Weights of a small mixture-of-experts language model, trained from scratch on English Wikipedia: 2 picks a token.
Below are experts of layer 2 (counted from 0) of a mixture-of-experts language model. Rows are named router (the router's row for the expert) and show model dimensions 112-167. Each number is 200 + 40 x the weight over its row's rms, rounded and kept within 0 to 999.
Before each expert's rows: "gets" lists some tokens that make up at least twice as much of what it gets as of all text. This comes from a sample of Wikipedia text that the model never trained on. Tokens count by the router's weight.

# expert 53
gets: "ust", " Comm", " United", " about", " On", " Cl"
router,213,165,157,249,257,220,197,280,275,195,179,162,265,206,198,243,130,218,206,147,171,257,157,148,146,247,246,214,207,174,252,248,203,171,250,194,162,161,260,181,157,199,254,265,211,128,189,240,163,158,206,220,145,186,213,153

# expert 9
gets: "ast", "ive", "ice", "ment", "are", "ence"
router,229,115,151,256,215,183,198,244,235,186,161,169,245,169,218,242,129,197,180,170,195,245,186,129,144,218,230,230,155,190,251,234,210,125,234,190,170,133,186,176,193,164,262,261,242,148,189,236,174,203,177,188,167,208,190,200

# expert 58
gets: "an", "th", " or", " Th", " th", " 4"
router,222,149,115,275,245,183,211,200,232,241,198,141,284,212,189,237,183,233,223,167,202,272,170,116,140,215,197,171,248,166,267,247,226,215,266,169,138,169,267,155,149,187,237,265,190,147,191,225,152,192,190,199,113,189,186,179

# expert 18
gets: "ation", "ction", "ment", "A", "port", "|---|---|---|---"
router,219,135,124,244,206,255,183,266,270,220,140,202,262,191,233,238,154,228,200,213,205,263,169,129,164,248,269,231,173,190,298,260,168,149,182,196,119,172,200,173,182,185,226,245,223,165,162,210,163,187,155,212,138,170,206,205

# expert 125
gets: " and", " as", "ist", " or", " but", " &"
router,217,157,155,212,241,232,194,227,233,250,177,184,234,239,244,266,101,262,227,160,178,209,143,166,160,250,185,185,205,196,280,209,240,176,254,201,183,184,248,153,169,149,223,209,236,156,172,216,186,170,184,220,188,207,164,174

# expert 13
gets: " pre", " form", " ", "ern", " ab", " will"
router,245,173,123,262,228,232,231,253,250,234,164,177,241,193,185,248,148,208,209,176,151,260,145,139,150,247,231,224,215,173,252,235,223,150,230,175,151,148,235,159,169,153,252,263,221,145,202,247,162,162,189,195,136,222,211,177

# expert 6
gets: "\n", " on", " On", " along", " during", " into"
router,239,145,150,260,232,231,237,229,257,249,171,149,257,173,219,239,148,221,232,155,170,257,163,159,152,236,242,220,219,165,240,243,225,161,252,159,154,149,263,170,181,189,251,269,222,144,163,236,152,145,196,217,160,199,216,174

# expert 46
gets: "ical", "ional", "ular", " City", "ior", " gr"
router,223,142,183,252,232,219,208,230,264,259,204,153,231,226,169,250,149,193,189,188,174,233,171,182,168,246,232,222,173,154,230,221,204,199,231,217,146,139,227,182,188,172,269,241,189,151,201,271,153,177,213,175,124,217,197,168

# expert 16
gets: " States", "ale", " U.S.", " US", "inal", "way"
router,258,145,150,284,224,234,230,232,239,188,189,204,241,204,204,221,125,206,278,187,168,264,163,126,144,240,251,240,211,177,225,248,195,160,231,207,146,189,224,116,194,182,239,223,163,106,160,208,187,228,190,181,143,197,222,204

# expert 24
gets: ";", ",", "),", ")", "\",", ")."
router,195,148,151,273,236,216,200,235,239,209,193,140,254,200,183,261,155,185,203,166,197,249,138,153,159,243,240,212,242,149,255,240,239,192,268,181,125,168,255,150,143,177,254,255,196,143,180,216,187,142,184,194,129,154,208,181

# expert 37
gets: ",", "s,", "e,", "a,", "y,", "es,"
router,204,151,195,232,191,214,188,236,223,201,209,152,292,176,223,218,105,224,211,151,196,290,149,169,185,225,230,219,175,152,299,185,206,176,258,206,109,144,253,151,164,171,209,216,192,99,185,201,177,166,170,219,156,181,195,197

# expert 70
gets: "ion", "ill", "un", "ions", "ject", "ourt"
router,256,153,122,307,237,201,234,243,217,215,140,160,232,149,164,199,170,175,202,179,190,283,148,169,160,278,286,220,214,147,302,253,174,219,220,237,175,125,252,193,194,247,233,224,164,164,200,228,196,202,183,204,163,169,167,200

# expert 122
gets: "if", " New", "able", " this", " two", " other"
router,213,155,176,302,230,239,236,242,257,192,181,125,246,177,207,214,149,232,243,161,228,289,150,171,191,264,226,194,194,153,249,212,202,203,236,167,188,201,228,203,191,228,255,230,194,132,166,219,176,207,172,200,144,200,193,156

# expert 35
gets: " D", " L", " p", " n", "ass", " Bl"
router,196,154,154,269,233,245,256,266,270,213,193,210,269,194,181,239,166,211,200,162,186,232,196,179,151,208,239,239,228,174,250,201,268,141,224,180,139,178,250,154,166,209,231,236,219,162,234,241,210,200,170,231,153,171,192,166

# expert 100
gets: "|", " b", "\n", " new", " pl", " d"
router,215,141,153,259,231,223,234,265,256,233,185,150,246,189,201,217,147,221,231,153,168,230,135,158,127,241,223,241,187,164,263,223,192,171,232,168,153,187,255,166,205,177,262,227,223,162,202,264,148,166,214,183,151,171,227,177

# expert 63
gets: "h", "i", "H", "he", " h", " He"
router,211,152,147,224,273,209,241,250,242,217,151,194,207,198,206,262,166,199,176,193,172,245,138,162,180,235,213,216,218,217,231,213,195,215,283,176,90,163,271,157,140,157,237,266,217,147,190,203,162,197,199,166,155,197,182,186

# expert 92
gets: "ol", "ter", " work", "ough", " |", " Hol"
router,201,134,135,239,245,257,256,232,234,177,163,192,290,166,223,259,162,218,201,189,191,238,173,130,124,268,225,225,226,161,274,225,210,206,212,152,159,159,202,125,157,227,246,235,195,147,199,220,195,203,193,189,163,190,206,163

# expert 75
gets: " to", "l", "est", "ct", " into", "8"
router,252,107,219,231,280,209,176,247,252,180,189,178,232,183,179,271,176,165,197,256,188,243,140,112,166,209,250,216,256,203,233,195,238,195,252,179,164,166,230,134,173,220,214,278,227,140,167,229,152,179,180,180,172,219,183,230

# expert 26
gets: " A", " l", " an", " An", " It", " Le"
router,230,165,175,278,231,256,209,200,267,199,199,169,213,215,232,225,171,237,203,159,225,226,156,190,156,245,237,215,228,199,215,251,198,161,235,168,172,176,240,181,209,166,260,287,148,152,190,200,196,183,190,236,147,200,219,192

# expert 7
gets: "as", "ce", "%", " one", "ase", "ates"
router,205,163,135,262,274,209,178,277,255,242,187,175,243,189,201,238,172,244,170,197,200,249,144,164,140,245,236,248,191,152,295,218,242,163,219,147,145,195,258,174,183,174,253,247,229,134,214,237,196,175,204,173,161,159,185,143

# expert 25
gets: " re", " |", "\n", " con", "s.", " it"
router,256,157,146,254,253,211,220,240,257,247,175,159,254,203,217,245,136,221,230,164,182,254,153,147,143,241,236,219,222,157,247,235,231,175,245,174,146,151,255,158,171,197,259,264,210,135,183,246,157,177,190,216,156,177,216,156

# expert 107
gets: ":", " |", " –", "s:", " -", "ation:"
router,215,163,155,241,233,162,194,251,306,219,191,173,228,211,185,233,147,177,204,220,163,231,132,142,160,224,249,195,243,140,256,233,200,222,262,111,150,126,223,163,150,172,287,223,176,141,231,192,202,176,150,211,126,166,223,227

# expert 51
gets: "it", "ect", "ach", "ond", "or", "ap"
router,207,166,172,285,219,199,240,197,295,191,191,135,228,227,214,241,120,190,226,192,196,223,137,204,148,226,263,164,205,133,283,217,189,188,253,167,140,166,241,170,193,247,275,261,170,150,192,281,136,155,184,170,195,178,235,193

# expert 86
gets: "ial", "R", " Al", " not", " un", " al"
router,205,154,210,252,241,175,217,214,261,256,186,180,235,176,196,214,146,252,217,216,193,228,174,195,131,244,222,206,255,161,256,280,193,147,295,206,116,165,252,188,193,189,239,283,176,146,206,263,158,159,162,192,208,181,183,166

# expert 80
gets: " The", "The", " a", " the", "ew", " St"
router,233,161,159,249,264,200,214,218,266,248,190,216,248,160,214,263,147,215,192,158,200,258,148,166,116,241,235,215,214,181,228,243,217,166,255,186,167,191,249,184,176,151,222,243,227,132,230,213,184,202,187,227,149,221,183,199

# expert 119
gets: " F", " M", " C", " D", " 1", " cont"
router,233,153,142,252,243,216,203,249,251,236,189,164,244,186,216,241,146,204,216,165,174,246,148,144,140,253,245,212,196,169,253,231,228,153,249,170,146,161,248,164,162,169,255,280,189,144,194,262,179,177,185,214,146,200,211,144

# expert 47
gets: "^{", " Che", "E", " 6", "*", " (1"
router,222,162,154,283,245,214,234,264,260,253,181,151,241,227,195,245,156,199,207,157,178,254,160,130,134,249,260,217,185,165,280,269,211,176,222,209,136,153,303,155,145,189,278,242,200,150,220,232,185,208,169,186,159,213,209,137

# expert 81
gets: " was", " d", " were", "se", " had", " are"
router,245,156,136,219,234,209,155,217,228,224,216,185,239,175,202,238,117,203,221,165,167,244,93,133,196,223,264,205,247,178,237,223,271,170,245,192,131,155,266,179,140,165,285,227,211,149,171,211,186,208,232,225,180,193,171,166

# expert 126
gets: "ot", "ack", "ost", "ition", "air", " team"
router,199,145,153,211,264,200,184,261,250,225,194,221,233,146,241,189,111,187,240,173,196,243,169,156,177,250,216,179,235,174,266,186,245,162,230,216,165,194,220,193,212,202,247,197,209,107,220,232,210,194,205,224,156,166,231,179

# expert 118
gets: "ose", "ish", "ology", "itt", "lex", "ry"
router,227,171,124,231,256,244,219,201,283,245,173,208,218,185,186,275,161,171,227,186,203,234,186,111,173,266,220,213,175,210,238,259,199,190,212,161,119,197,282,187,169,162,253,272,260,108,151,212,169,163,191,148,137,182,213,141

# expert 67
gets: "-", " for", " For", "for"
router,200,173,202,228,217,180,185,240,314,221,220,167,303,166,201,259,165,234,194,157,198,295,117,151,126,247,211,227,192,166,209,206,226,164,198,167,193,192,277,143,123,181,242,210,212,152,212,189,171,148,192,227,128,202,201,155

# expert 99
gets: "le", " \"", "ir", "A", "D", "ath"
router,227,181,134,287,250,224,227,226,244,219,163,188,235,207,212,235,112,189,203,205,203,213,126,183,137,256,242,228,228,138,264,225,192,152,234,173,173,198,255,159,210,176,244,273,173,162,234,187,139,190,212,195,176,246,226,207

# expert 54
gets: " 0", " 1", " 2", " pro", " up", " 17"
router,250,162,161,264,252,233,223,240,249,220,173,176,245,204,213,231,141,245,214,171,198,257,144,142,139,232,220,217,205,173,240,241,209,179,274,185,141,153,245,164,171,211,260,281,230,152,191,249,175,189,204,220,153,179,212,186

# expert 2
gets: "'s", " his", " its", " their", " se", " her"
router,194,150,155,250,242,216,204,231,246,225,210,171,243,211,199,234,140,237,253,164,159,265,186,155,155,230,225,201,191,155,241,237,212,179,272,178,146,146,248,167,172,151,258,250,188,131,213,232,154,176,196,200,147,216,192,128

# expert 29
gets: " at", " 199", "ee", " –", "ene", "="
router,187,176,147,271,221,223,233,241,273,221,176,173,240,180,201,248,154,193,237,178,185,238,150,164,167,223,236,170,207,161,259,278,226,158,238,194,130,130,240,179,140,167,274,272,155,134,176,245,187,212,201,203,165,227,207,142

# expert 71
gets: "ar", "am", "id", "ul", "pl", "ah"
router,247,161,146,247,238,242,223,213,284,220,163,194,238,202,175,211,115,218,177,188,206,233,182,163,166,270,231,196,231,166,262,231,195,195,229,212,107,181,218,207,175,187,259,263,213,140,207,214,187,209,228,214,147,186,135,211

# expert 102
gets: " B", "v", " pro", " Cl", " Pro", " Sp"
router,253,143,177,257,203,218,239,229,279,240,150,170,252,224,199,199,153,246,216,207,162,258,178,174,159,244,221,266,233,186,245,206,221,194,257,191,131,160,219,157,145,171,271,255,227,156,171,236,157,153,221,217,179,200,188,133

# expert 68
gets: "\n", " album", " film", " book", " Award", " Born:"
router,228,144,168,244,253,199,214,234,257,202,180,184,275,199,193,260,153,225,234,202,192,259,181,152,141,207,226,198,247,199,240,228,200,173,226,158,160,117,203,190,212,170,258,216,190,127,176,197,178,176,184,202,117,150,192,206

# expert 65
gets: "o", "n", "an", "i", "mp", "ro"
router,246,204,146,229,280,201,174,219,257,178,149,175,238,236,198,203,190,204,193,156,179,243,144,131,139,225,226,256,213,173,234,229,218,237,237,162,162,158,246,190,219,140,230,244,232,133,166,199,205,170,232,243,158,190,171,171

# expert 123
gets: " from", " it", " was", "rom", " is", " between"
router,233,160,152,255,254,212,185,208,239,221,202,152,249,202,186,234,140,217,181,146,179,236,158,150,142,239,229,257,201,153,246,250,231,182,251,170,147,141,241,147,165,197,288,269,222,129,168,223,190,181,208,214,164,184,216,130

# expert 1
gets: " S", " Ch", " H", " Y", " V", " Sh"
router,230,179,163,265,237,208,205,233,250,246,164,159,237,198,206,258,156,208,230,158,145,256,162,129,124,235,214,197,192,159,241,240,227,159,280,187,161,175,263,167,160,180,256,290,188,140,191,205,169,209,207,220,161,173,221,158

# expert 116
gets: " He", " also", " which", " st", " who", "age"
router,227,157,145,220,246,209,209,257,243,246,131,177,204,184,257,244,163,203,229,168,166,225,172,171,145,236,219,186,206,164,274,204,224,192,270,171,165,174,242,145,196,172,304,223,234,104,183,244,161,208,179,208,141,209,211,221

# expert 64
gets: "==", " |", "===", " =", " ==", " ==="
router,220,161,185,283,237,219,232,272,247,242,211,186,246,202,217,230,112,216,233,182,163,225,179,104,133,261,249,241,207,186,237,229,208,202,217,181,140,162,255,172,160,179,263,267,208,137,177,235,171,159,203,222,124,224,210,136

# expert 19
gets: " |", "in", " is", " In", " are", "In"
router,232,158,169,234,222,211,216,195,271,251,154,196,252,150,177,206,153,211,191,195,203,255,154,154,155,259,182,203,200,197,252,213,207,217,224,164,144,166,257,178,136,218,227,261,240,159,198,251,169,209,212,196,147,207,182,176

# expert 62
gets: "ig", "7", " comp", " B", "oss", " cap"
router,259,159,159,238,237,191,224,233,273,220,176,152,244,195,185,229,139,232,207,203,192,270,144,145,144,257,248,219,174,152,262,242,223,187,233,195,140,171,258,129,184,169,271,283,188,129,213,232,194,178,175,210,138,203,200,160

# expert 112
gets: "y", "r", " O", " ", " Or", "yn"
router,228,130,161,279,219,204,208,210,247,247,199,165,268,212,221,220,168,162,223,219,217,251,167,152,137,259,239,176,174,189,262,224,221,231,266,189,208,171,245,187,118,160,225,292,190,161,186,220,182,201,163,187,136,222,215,140

# expert 45
gets: " by", "6", "5", "ous", " comm", " of"
router,218,176,164,258,225,217,195,201,265,206,184,189,236,191,181,256,150,182,196,168,196,261,158,155,176,195,199,227,210,162,275,213,228,172,258,192,168,184,271,138,202,215,266,264,188,109,165,227,165,131,197,194,163,226,209,197

# expert 90
gets: " |", "ur", " his", "es.", " p", " mar"
router,230,150,162,264,245,195,255,241,273,231,171,154,258,193,190,229,139,226,239,182,184,238,135,188,161,242,262,176,213,141,248,259,231,171,266,181,158,140,253,162,149,170,283,263,226,136,200,234,170,168,169,239,160,201,219,147

# expert 57
gets: "k", "ure", "ire", "ish", " k", " K"
router,235,137,156,240,256,218,232,228,248,220,221,145,239,198,199,206,161,219,219,182,189,256,159,176,129,229,211,228,249,156,260,201,215,152,205,165,138,162,278,185,176,216,210,287,191,121,170,217,192,184,142,181,141,174,172,205

# expert 78
gets: "2", "1", " n", " se", "1)", " 2012"
router,249,160,150,227,240,231,196,249,271,238,178,176,254,235,205,245,129,237,254,191,188,266,146,161,157,264,234,232,220,153,247,211,240,177,244,164,129,164,261,136,181,166,269,283,203,146,184,213,164,176,195,216,140,213,207,165

# expert 14
gets: "all", "ton", "ater", " film", " School", " Park"
router,216,132,162,245,228,179,207,223,254,227,197,199,254,202,152,272,160,219,211,193,189,253,131,151,152,222,218,208,205,175,252,211,233,186,213,151,140,202,214,164,150,213,284,246,226,145,207,271,130,204,216,174,166,195,235,167

# expert 94
gets: " a", "ia", " an", " A", ")", "otes"
router,220,170,163,242,232,196,190,218,235,226,206,196,276,188,215,250,135,200,229,156,177,292,175,167,114,216,227,240,217,189,240,231,220,178,275,125,162,202,236,215,182,161,238,233,187,140,199,216,200,149,193,188,162,229,203,158

# expert 39
gets: "ed", " out", "ine", "ered", "ced", "old"
router,200,174,171,289,246,157,229,183,223,216,197,160,255,178,212,212,119,232,240,157,182,245,192,152,200,278,196,253,246,166,309,229,198,137,269,147,179,155,217,177,187,163,240,214,232,134,189,202,144,218,150,181,197,190,228,215

# expert 20
gets: "3", "4", " R", "0", "ut", " rel"
router,223,146,127,274,250,159,216,206,271,191,200,153,240,216,168,201,131,202,234,225,188,235,175,178,182,221,198,232,184,167,233,228,210,166,258,156,181,148,273,127,153,205,270,250,182,129,167,214,176,170,193,231,149,168,218,171

# expert 72
gets: " |", " a", " e", ".", "-", " t"
router,225,156,149,261,250,202,220,242,253,237,177,165,251,204,197,245,143,238,227,180,181,253,143,141,149,250,241,225,215,159,250,241,240,188,252,177,141,168,267,142,172,172,262,258,201,144,192,251,163,167,177,196,147,183,204,153

# expert 124
gets: ",", "4,", "6,", "3,", "0,", "8,"
router,260,175,154,234,213,178,233,232,259,216,192,175,264,156,190,229,147,218,200,157,205,254,169,146,130,262,242,218,196,179,245,240,191,186,277,172,142,154,234,145,187,173,239,255,210,137,200,233,187,157,211,213,127,178,209,132

# expert 56
gets: "ing", "ail", "av", "ung", " dec", "eng"
router,219,204,183,262,218,232,197,232,249,208,219,138,247,180,177,244,160,195,235,166,176,273,209,182,114,259,221,176,199,144,242,242,231,200,225,182,145,163,223,184,205,211,245,240,257,156,214,201,162,233,173,200,161,172,222,193

# expert 42
gets: " N", " wh", " South", " found", " Sw", " West"
router,192,153,189,271,231,173,241,212,248,237,210,128,246,221,233,191,153,234,217,172,172,270,152,166,152,250,216,215,212,165,254,235,192,173,284,205,154,143,269,171,199,211,258,252,175,149,174,276,199,198,171,191,151,189,204,153

# expert 97
gets: "stit", " min", " years", " used", "ze", "cted"
router,200,144,126,256,219,235,195,233,228,210,179,156,255,193,250,261,150,217,243,205,187,276,176,157,149,232,280,227,220,181,248,220,179,181,240,193,144,118,218,186,167,187,269,265,249,147,175,238,177,181,174,191,152,187,189,198

# expert 11
gets: "a", "e", "b", " Be", "ae", " b"
router,216,185,197,264,222,262,217,205,296,194,163,177,213,209,174,245,163,224,268,221,235,281,129,138,144,215,269,213,179,199,277,220,218,199,215,182,119,161,264,208,187,198,236,275,211,187,183,192,169,198,201,217,184,200,216,204

# expert 21
gets: " P", " E", " R", "P", " B", " Re"
router,247,157,163,260,237,208,219,254,253,231,168,165,249,188,203,249,133,224,227,157,193,243,144,143,143,236,239,239,204,183,243,242,228,173,266,173,137,177,258,170,174,188,242,265,183,147,204,225,169,152,194,226,153,197,221,138

# expert 22
gets: " in", " In", "In", " de", " ind", " on"
router,221,153,150,248,220,209,211,256,273,214,177,184,248,191,193,231,169,238,237,178,198,262,153,136,133,246,242,231,231,170,254,232,201,186,243,164,132,173,231,160,149,173,237,276,201,131,188,249,153,158,206,200,137,194,190,149

# expert 23
gets: ";", " in", " o", " World", " $", " a"
router,231,155,161,264,253,221,203,219,248,200,175,178,257,199,193,228,136,233,225,176,175,263,158,142,166,222,242,187,183,168,255,251,218,194,259,160,135,178,256,167,168,199,269,252,202,136,190,237,193,170,210,243,166,204,219,172

# expert 12
gets: "p", "ard", "ak", "ank", "ord", "ok"
router,262,172,92,219,187,235,242,238,255,194,186,161,262,171,219,213,172,197,260,205,186,203,208,189,144,276,179,206,240,149,211,223,215,184,210,172,162,134,205,158,201,135,233,239,183,144,206,233,157,218,183,220,193,147,213,178

# expert 55
gets: "d", "ate", "ated", "ary", "ow", "ance"
router,223,134,180,220,267,272,178,228,250,247,192,181,261,171,204,199,119,226,226,194,251,254,205,107,160,245,218,189,212,159,214,235,240,185,259,209,125,154,193,151,166,186,250,212,255,149,180,194,194,182,202,165,160,218,208,199

# expert 4
gets: "L", " 198", " L", " 197", " 199", " l"
router,198,162,132,274,225,191,198,205,227,260,206,201,224,206,191,261,127,236,218,167,197,258,131,178,169,257,216,241,234,176,271,251,216,181,250,197,157,174,221,153,218,156,202,278,165,153,181,271,195,188,191,213,131,207,225,192

# expert 111
gets: "g", "il", " record", " develop", " sign", "erg"
router,222,187,147,244,239,204,178,211,282,257,214,137,262,174,200,217,157,219,220,203,178,264,167,203,176,280,217,223,171,157,212,194,244,214,216,149,148,133,270,137,216,183,242,222,204,148,164,271,178,183,188,193,148,173,215,207

# expert 77
gets: "en", "u", "in", "i", "ins", " (born"
router,220,187,162,234,247,206,251,244,248,178,177,191,234,206,224,249,159,219,218,121,171,254,154,164,120,276,211,221,180,200,227,203,187,185,232,192,147,162,236,158,148,169,269,215,197,123,186,181,186,212,227,232,153,216,257,146

# expert 31
gets: " first", " ro", " le", " /", " en", " Br"
router,244,147,134,255,226,215,217,215,227,217,189,193,253,193,232,212,150,188,177,147,181,266,157,139,158,234,253,199,228,169,221,244,217,207,219,155,119,166,246,192,212,137,251,253,186,120,212,239,181,180,220,193,143,225,195,148

# expert 109
gets: "re", "ent", "ay", "te", "les", "ou"
router,240,144,177,242,266,227,200,200,261,216,214,145,211,222,199,248,123,261,209,142,183,252,177,162,117,256,260,228,173,162,209,254,252,159,178,172,177,154,219,177,210,179,225,247,169,125,208,242,225,167,190,238,197,223,217,185

# expert 48
gets: "em", "ight", "ft", " ele", " there", " air"
router,222,155,137,274,233,239,195,220,265,167,189,158,245,162,192,237,168,226,210,160,177,264,215,162,154,230,250,183,239,122,256,262,183,190,197,198,153,193,228,152,214,169,284,244,194,115,165,207,172,183,160,187,164,156,201,180

# expert 114
gets: " (", " \"", "=", " Mar", " (19", " (1"
router,178,151,157,297,226,212,220,231,249,233,219,192,297,205,211,259,166,217,243,195,222,204,154,148,133,229,218,191,208,144,222,196,231,195,227,170,156,154,288,150,180,188,271,266,204,152,170,239,170,180,192,226,143,202,234,170

# expert 87
gets: "her", "ual", "ward", "ement", "ica", "bert"
router,254,191,136,245,208,178,235,203,243,195,213,142,220,142,229,191,135,176,255,208,185,279,165,134,198,238,198,223,193,155,208,224,190,196,189,204,105,153,226,146,174,198,233,221,181,148,146,173,207,162,238,188,144,218,244,140

# expert 105
gets: " r", "iv", " comp", " R", "erv", " Pr"
router,197,179,156,234,221,241,231,216,239,214,180,165,261,151,188,242,159,235,232,147,173,253,159,126,152,234,232,225,217,156,255,276,196,169,260,199,143,147,240,172,161,228,284,264,222,149,212,263,173,158,228,187,169,231,196,169

# expert 85
gets: " |", " lead", " ele", " dire"
router,219,176,178,294,220,206,235,280,238,245,164,151,261,220,189,256,150,219,213,179,218,265,149,155,145,239,233,192,263,157,223,198,219,154,226,165,145,156,270,154,176,179,294,230,200,147,161,239,125,192,185,217,117,173,196,194

# expert 82
gets: "w", "ag", "aw", "ie", "ther", "ug"
router,213,160,141,252,241,256,214,222,226,236,177,168,287,214,230,229,153,214,237,180,163,261,169,136,185,226,231,205,193,204,261,233,215,187,250,156,149,159,251,182,146,177,275,245,179,130,200,242,193,189,183,223,192,169,185,135

# expert 84
gets: "on", "and", "ant", " United", " Con", " State"
router,230,163,169,216,249,244,217,228,236,224,173,192,270,189,227,239,142,213,234,184,185,230,163,143,159,265,210,198,245,154,266,223,238,214,246,156,120,149,243,131,179,138,212,221,217,133,172,256,129,208,200,229,121,148,180,172

# expert 27
gets: "ian", " he", " and", " -", " with", "ott"
router,192,151,159,272,243,211,253,244,260,218,147,149,250,203,184,264,160,191,220,191,168,257,165,152,142,238,236,212,239,155,252,244,229,202,229,172,134,155,244,151,172,209,260,265,228,136,171,236,200,156,189,231,141,185,210,151

# expert 36
gets: ".", "s.", ").", "es.", "a.", "y."
router,211,180,192,283,271,206,234,209,206,221,165,133,298,183,216,207,84,206,185,164,162,241,134,140,172,242,227,217,261,160,253,211,271,185,269,221,159,178,256,184,157,169,268,217,189,117,188,206,212,178,164,242,151,178,222,199

# expert 33
gets: "m", "om", "ro", "our", "pt", "od"
router,202,149,128,228,212,186,219,220,266,153,182,180,261,178,202,206,165,174,177,212,180,206,156,168,146,264,202,239,217,201,241,262,196,188,211,201,162,185,195,145,149,192,262,251,162,159,205,237,176,188,194,240,209,187,215,147

# expert 66
gets: "out", "ort", "ace", "ond", "al", "red"
router,169,162,138,230,240,182,194,188,273,224,231,145,238,178,231,231,146,205,221,228,219,228,106,127,183,231,282,186,216,178,258,209,193,146,197,191,147,167,215,177,156,239,239,201,222,155,197,210,176,183,209,189,173,169,256,125

# expert 127
gets: "c", "ri", "qu", "ub", "enn", "ac"
router,264,99,135,256,242,252,249,264,262,234,184,171,249,159,242,210,149,222,209,158,180,242,221,117,154,264,264,209,207,212,241,239,238,198,180,177,153,161,267,194,194,144,218,238,233,137,228,218,187,178,152,199,149,183,168,203